{
  "n_layer": 8,
  "d_model": 160,
  "n_experts": 96,
  "experts_per_token": 3,
  "d_expert": 80,
  "d_shared_expert": 0,
  "activation": "swiglu",
  "moe_layers": [1, 2, 3, 4, 5, 6, 7],
  "router_score": "sigmoid",
  "normalize_top_k": false,
  "routed_scale": 0.667,
  "balance_loss": 0.0022,
  "balance_bias": true,
  "router_cosine_scale": 20.0,
  "router_bias": true,
  "init_std_router": 0.0303,
  "lr_router": 0.0017,
  "vocab_size": 4096,
  "norm": "rmsnorm",
  "norm_eps": 1e-06,
  "tie_embeddings": "early",
  "optimizer": "cautious_adamw",
  "lr": 0.00177,
  "beta1": 0.9,
  "beta2": 0.98,
  "grad_clip": 0.5,
  "batch_tokens": 65536,
  "seq_len": 2048,
  "train_tokens": 255500000,
  "steps": 3899,
  "dataset": "wikipedia_en"
}
Below are experts of layer 2 (counted from 0) of a mixture-of-experts language model. Rows are named router (the router's row for the expert), gate (a neuron's input weights, with its number), up (a neuron's input weights, with its number) and show model dimensions 80-159. Each number is 128 + 32 x the weight over its row's rms, rounded and kept within 0 to 255.
After each expert's rows: "gets" lists some tokens that make up at least twice as much of what it gets as of all text. This comes from a sample of Wikipedia text that the model never trained on. Tokens count by the router's weight.

# expert 14
router [111 113  86 155 160 119 147 157 117 135 112 140  49 141  89 114 169 154 140 148 164 132  94 153 100 174 155  40 162  90 100  84 112 152 117  96 127 163  99 134 119 166 101 170 131  97 184 134  82 111 141 129 112 156 113 105  98 122  99 139 144 162 152 109 136 118  58  85 103 141 125 128 115 137 123 164 113  90 179 126]
gate0 [119 140  97 160  94 142 146 145 103 166 104 126 142 186 170 145 152 178 131 125 145 183 177  90 136 142 138 137 102 123 145 118 192 115 196 153  86 119 117  85 159 134 137  52 187 102 166 128 106 154 124 165  85 163 107 164  95 105 132 117 133 152  84 182 146 171 160 129 115 167 116 143 134 131  87 105  72  69 153 131]
up0 [116 141  95 128  96 118 132 171  74 131 104 102 153 125 135  89  77 182 124 118 147 125 112 112 115 103 117 110 151 137 103  74 215  76 145 149  71 124 140 152 100 146  92  94 131  84 135  75 129 119  88 140  99 147 145 116 160 111  98  77  84 162 107 193 129 120  93  49 121 164 146 146 119 135  56 149  82  86 140 142]
gets: "1", " t", " ch", "en", "m", "el"

# expert 62
router [146 143  70 148 152 164 158 132 162 149 108 133 107 129 109 119 183 140 104 134 126 128 129 177 122 151 192  90  56 132 132 166 166 154 151 149 195 123  73 141 107 113 117 148 115 151 185 170 162  82 162 160 160 155 117  97  83 108 156 160 155 161 159 132 168 152 105 144 122 112 116 181 140 166 137 112 196  82 140 128]
gate0 [132 117 129 108 134 188 214 173  92  97  89 120 120 109  89 162  78 197 136 151 155 101 159 136 110 172 137 110 127 130 170 122  99  96 167 137  90  80 100 116  86 133 140 139 124 111 204 125 139 142 111 107 184  79 168 123 182 111 144  97 110 138 151  44 105  84 115 108  84 130 183 117 141 113 153  93 112 116  92 128]
up0 [125 146  53  67  75 143  80 130 191 129  90  98 103 153 140 124 125 132 164 153 138 140  67 182 153 145 133 103 162  99 132  99 120 154 131 159 138 160 147 119 105  91  77 139 109 141 122 102 169 167 133 127 107 105  88  67 129 120 202 136 152 133  68 107 104 146 167 133 161 180  66 167 155 151  74 152 110 157 107 193]
gets: ",", " and", "),", " which", " where", "\","

# expert 83
router [134 114 107  85 135 125 182 139 135  85 134 121 106 108 148 162 157 130 165 157 141 138 102 129 123  96 152  80 104 135 195 178 122 130 154 109 170 139 106 113  84 170 113 132 130 103 107 147  80 145 113 126 154 133 180  67  93  95 130 129 164 183 124  82 121 132  73  87 115 137 128 110 119 170 171 191 115  66 130 141]
gate0 [131 149 170  92 158 124 127 133  93 161 114 106 160 163 101 174 109 140 132  74 131 128 132 104 143 130 119 201 161  90 136  69 111 167 142 118 117 126 107 155 130 154 146 219 175  93 142 116 199 103 102  66  95 124 112 149 179  80 132 159 127 172 172 155 114 139 148 128  83 124 120 130 155 158  39  95 160  98 102 126]
up0 [115 157  74 138 149 133  87  97 116 185 136 164 104 116  85 136 201  94 134 144  95 106 139 129  64 147  86 138 128 128 137 135  84 116 113 148 175 151 118 132 152 140  90  96 115 159 132 148  81 120 119 157 150 131 128 200 142 216 110 116 103 110 133 152 183 157 145 172 165 126 122 126  92  80 172  98 112 134 168 106]
gets: "-", "|", "\n", " -", " –", " It"

# expert 78
router [129 154  72 125 138 117 181 124 123  95 130 127  75 134  98 135  91 154 159  97 145 151 132 138 117 161 188  78 117 128 156 190 124 162 113 112 141 119 109 102 135 179 141 131 157 105 145  96 146 145 121 148  88 154 139 119 118 150 112  58 102 141 154 102  95 141  56  99 124 122 139 171 141 122  98 187 188 150 118 119]
gate0 [170 116 111  78 129 172 109 150  87 101 122 158 146  68 105 108  75 154 136 139 125 168  86 128 199 157 135 105 100 126 112 179 138 145  87 107 242 115 111 160 112 141 165 139 155 122 120 151  92 112 107 104 131 126 179  97 187  98 152 194 128 113 108 185 140 124 146 131 161 172  73 117 165 157 163 154  79  88 129 146]
up0 [116 108 129 159 133 139 197 167  84 131 144 102 128 171 109  94 145  96 151 134 142 126 149 179  69 101 117 143 184 132 151 137 153 101 145 119 102 122 124 125 133  77 170 190 117 139 126 178 147  84 122 156 137 138 103  91  98 162 171  99 155  84 112  42  58 141 123 108 101  96 112 150 112 123  74 120 122 123 135 123]
gets: "==", "\n", "===", "-", " |", " on"

# expert 47
router [152  93  71 101 180 136 114 115 140 171 104 102  92 162 105 123 180 139 153 145 103 173 150 130 142 114 132  91  97 131 117 145 156 127 144  89 104 177  45 138 128 145 106 135 145 124 124 130 112 109 117 112 123 121 113 108 159  80 158 104 160 152 118  93  94  97  69 130 115 155 158 158 146 174  79 152 128  36 129 127]
gate0 [170 154 128 111 155 119 164 133 127 143 100 195 104 120 106 101 109 198 130 131  47 121  60 154 129 160 151  52 143 123 120 109 149 118 149 102 107  67  94 104 103 131 132 122 111 147 235 136 130 140 161 141 144 108 160  96 122 141 104 139 116 119 186 116  94 142 156  38  90 143 158 113 102 144 115 136 114  75 131  81]
up0 [ 94  70  83  92  89  97 150 181  95  96 145  96  93  77 138 187 112 124 118  93 133 151 135 105 116 131 163  99 109  64 138 184 137 135 157  92 111 107 107 100  92 125 109 168 136 109  71 150 127 117  91 123 159 166 139 112 144 128 104 162 135 165 132  66 133 142 107 129 159 102  69  89 138 167 132  88 100 128 162 190]
gets: "er", "or", "i", "u", "e", "le"

# expert 84
router [113  78 115 110 116 146 183 135 178  87 119 107  78 154  65 133 126 156 176 125 126 119  48 112 133 116 194 125 103  63 142 170 129 153 132  94 143 159 124  62 109 168 141 136 131 121  92 158  98 129  84 124  93 159 153  84 133 133 120 142 138 109 158 133  85 125 124 108 124 109 137 142 143 134 118 178 147  62 173 147]
gate0 [120 122 133 114 108  73 120 126 103 130 119 125  98  89  81 117 106 107 117 105 108 123 173  59  85 110 147 110 141 166 136 130 165  81 174 104 208  74 179 111 139 125 126 118 176 172 115 142 150 169 123  98  99  62  79  99 144 159 174  70  96 106 110 164 136 125 118  78 147 204 162  84 129 138 109 131 172 138 136 133]
up0 [133  58 125 126 139 178 107  74 153  35 160  77 108  93 205 127  80  70 124 126 147  92 153 106  98 110 134 121 142 154  95 132 106 125 104 128 127 117 119  91 170 192 105 105 104 184 101  83 198 157 148 104 169  71 120 132 153 154 146 101  96 168 161 148 128 104 117 126 152 145  96 139 140 137 115 109 136 181 125 158]
gets: "\n", "-", " (", " who", "=", "9"

# expert 61
router [128 120  79  97 144 158 152 159 143 102 125 163  87 102  96  96 105 143 186 124 139 131 134 117 111 133 128  90 106 103 119 170 115 173 163 112 115 123  63  89 105  96 129 119  76  99 117 159 101  70 144 219 141 199 141 111 123 106 104 149 169 167 135  93 133 102 112 107 149  90 165 136  99 117  92 188 163 124 126 103]
gate0 [142 143  60 144 116 122 129 135 117 146  51  97 125 129 163 107 122  62  89  99  97 139 145 109  70 119 163 116 167 154 162 160 139 149 144 185 146 171  48 143 102 100 102 135 218 114  54 127 123 148 154 154  83 117 129  98 108 159 131 175 104 119 121 137 162 112 138 128 137  97 121 118 134 104 160 108  71 121 136 165]
up0 [167 136 162 128 157 121 136  94 155 150 175 161 102 109  89 123 132 172 113 149 129 162 125 176 134 136 123 110  64 133 110 159 157 110  65 100 167 142 140 121 147 136 123 113 125 193 151 150 119 123 147 103 154 142 153 145 160 112 180  72 135 153  86 112 158  63 134  99  69 129 107 158 148 127 163 142 174 116 119 121]
gets: "9", "ed", " being", " time", "ated", "ition"

# expert 8
router [121 120 118 115 190 106 209 161 174 131 178 119 103 111 100 122 115 194 159 100 165 156 111 152 119 142 156 108 124 138  96 167 139 134 129  73 142 139  60 125 116 162 109 134 146  78 142 187  97 108 106 169 194 165 183 133 121  84 121 129 165 144 136  73 131 114  96  92 106 109  82 150 145 152 126 162 163  94  81  84]
gate0 [180  87  99 107 106 138 142 202 171 104 175 132 142 186 130 144 107 190 125 149 119 120 155 114 115 146 136 135 125 159 117 195 161 112 157 119 138 119  87 112  91 174 138 158 157 159 107 145 121 126 132 126  86 147 145 164  98  90 123 121 131 116 121 134 116 149  86 147 115 170 121 140 144  98 170 138  89 104  97 114]
up0 [151 143 125 155 125  83 126 193 108 143 115 143 114 138 142  99 144 185 133 188  84 132 121 112 117 154 150 171 104 107  97 178 146 125 147 121  86  98 109 135 109 131 127 119 151  88  70 154  87 117 180 144 129 150 148 151  74 114 143 151 120  99 121 169 128 164 112 133  90 160 150 149 168  87 203 153 132 161 142 124]
gets: " on", " May", " October", " March", " January", " November"

# expert 20
router [110  99 113  99 183  66 134 119 118 146 180 144 111 138 168 103 114 180 162 135 169 142 147 185 110 134 190 134 119 127  81 142 128 146 125  87  93 136  99  90  86 135 168 179 110  89 163 189 132  91 185 140 109 117 129  90 139 106 115 114 159  79 172 152 131 103  61 117  93 136  92 144  75 212 130 158 156  89 179 110]
gate0 [158 103 136 165 131 135 202 147 169 147  86 153 163  97  96 159 178 140 138  73 108 159 138 123  95  47 132 162  95 126 126 127 135 135 128 159 104 158 123 180  86 102 116 110  49 114 138 144 151  76 142 172 124 124 106 167 104 126 123 126 116 157 150 169  90 114  90 129 126 137 131 117 130 113 154 172 168 160 155 148]
up0 [121 130  90 108  80 154  82  98  62  82  54 127 133 161 177 103 132 109 115 151  98  94 153 122  98 140  93 146 181 143  93 146 141 109 135  98 192 133  96 125  88 158 134 141 176 120 139 159 144 130  90 175  99 144  60 103 106  43 138 118  83 101 130 140 188  93 107 139 146  94  75 105 148 173 148  98  83 143 110 101]
gets: "2", "1", " on", "3", " January", "6"

# expert 93
router [137  60  92 115 172 143 148 156 121 114 162 117 121 164 125 152 169 153 170 168 152 143 165 149 152 157 134 136  99 130 118 149 140  95 130 104 150 129  75  94 132 126 104 145 115  94 124  75  95 155 140 153 151 112 135 124 179  76 178 169 127 143 128  92  98  53  70 143 113 122 134 223 124 150  92 120 170  72 104  84]
gate0 [122 149 111 113 149 108 146 167 185 188 127 138 120  71 132 113 108 160 122 110  73  51 126 131  55 174 171 132 137 143  79 144 186 120 133 111 174 132 149 126 115  93 155 105 186  91 146 143 100 139 121 158 127 116 138 175 219 102 120 146 140 127 142 126 118 118 131 124 134 140 126 192  87 136 172 153 155 135 156 129]
up0 [105 118 130 106 159  90  67 194 130  70 139 146  89 124 108 127 127  86  85 158 108 144 177 127  99 165  95 143 145 111 140  85 145 177 167  82 110 126 102 129 111 130 125 119 149  93 125 145  95  68  91  85 129 130 160  80 131 209 136 128 165 117 107  71 119 117 154  93 195 143 128 164 149 143 118 163 172 108  69 178]
gets: "el", "a", "ie", "n", "an", "l"

# expert 66
router [150 109 119 135 135 116 113 169  98 137 101 119  32 119 112 107 149 156 150 127 189  95 144 142 129 161 115 117 123 179  82 114 133 175 152  85 150 123  73  83 123 110  79 177  51 115 133 120 104 105 136 139 161 179 126  71 170 125 112  92  93  98 144  76 132 173  47  87 126 143 145 185  87 187  92 163 138  88 101 147]
gate0 [157  88  94 150 124 178 142  87  86 140  93  83  97 228 111 144 100  97 173 144 173 166  85  99 124 122 111 118 142  97 212 202 164 142 160 121 118 134 158  95 166 106 101 114 106 150 150 145 138 106 116 143 172 178 115 153 150 137 157 147 139  69 103 135  68  97 158 105 141 101  99  88 104 129 100 135 126 124 150 125]
up0 [141 155 133 137 109 165 126 121  83  93  98 100  99 156 172 100  93 161  94 155 154 128  98 131 157 163 105 105 149 114 177 180 178 160  95 137  69 109 160 133 200 162 111 148 130 120  60 101 125 193 157 132 174 139 146  96 126 169 136 100  58  57  95  93 195  85 182 126 113 138 171 167 106 159 171  79 113 104 120 151]
gets: "es", "ions", "les", "ings", "ts", "ry"

# expert 21
router [160  68 101 107 176 123 188 166 134 168 158 161  88 168  37  81 180 105 189 155 176 153 107 158 102 143 137 148  98  82 144 120 121 166 137 128  99 153 108  67  97 138 128 184 131 146 148 128 138 106 125 114  99 160 126 164 172 100 159 103 105 122 198 126 139  86  78 163  82 109 140 155 166 160 147 147 128 130 148 116]
gate0 [146 123 167 118 163 154 117 157 134 122 101 141 108 155 102  88 118 103 114 110 172 189 109  55 131 180 162 172 129 125 131 185 178 150 184 130  92 129 112 130 181 108  80 120 116  94 202 128  83 119 110 176 147 120 128  98 157 100  99  72 143 122 172  49  70 138 108 124 177 176 134 146 164 127 130 178 127  89 142 133]
up0 [108  45 182 167 125  63  62 115 160 133  89 112 133 128 128  87 154 118 167 178 135 109  86  86 141 202 118 105 139  91 173  88 116  89 151 136 146  97 154  84  83 141 114 140 117 176 134 104 107 109 122 136 140 136 121 105 141 123 159  89 182 177 120 192 164 118  97 100 133  93 111 178 162  72 156  96 176 161 120 114]
gets: "1", " Ch", "der", "se", " U", "ld"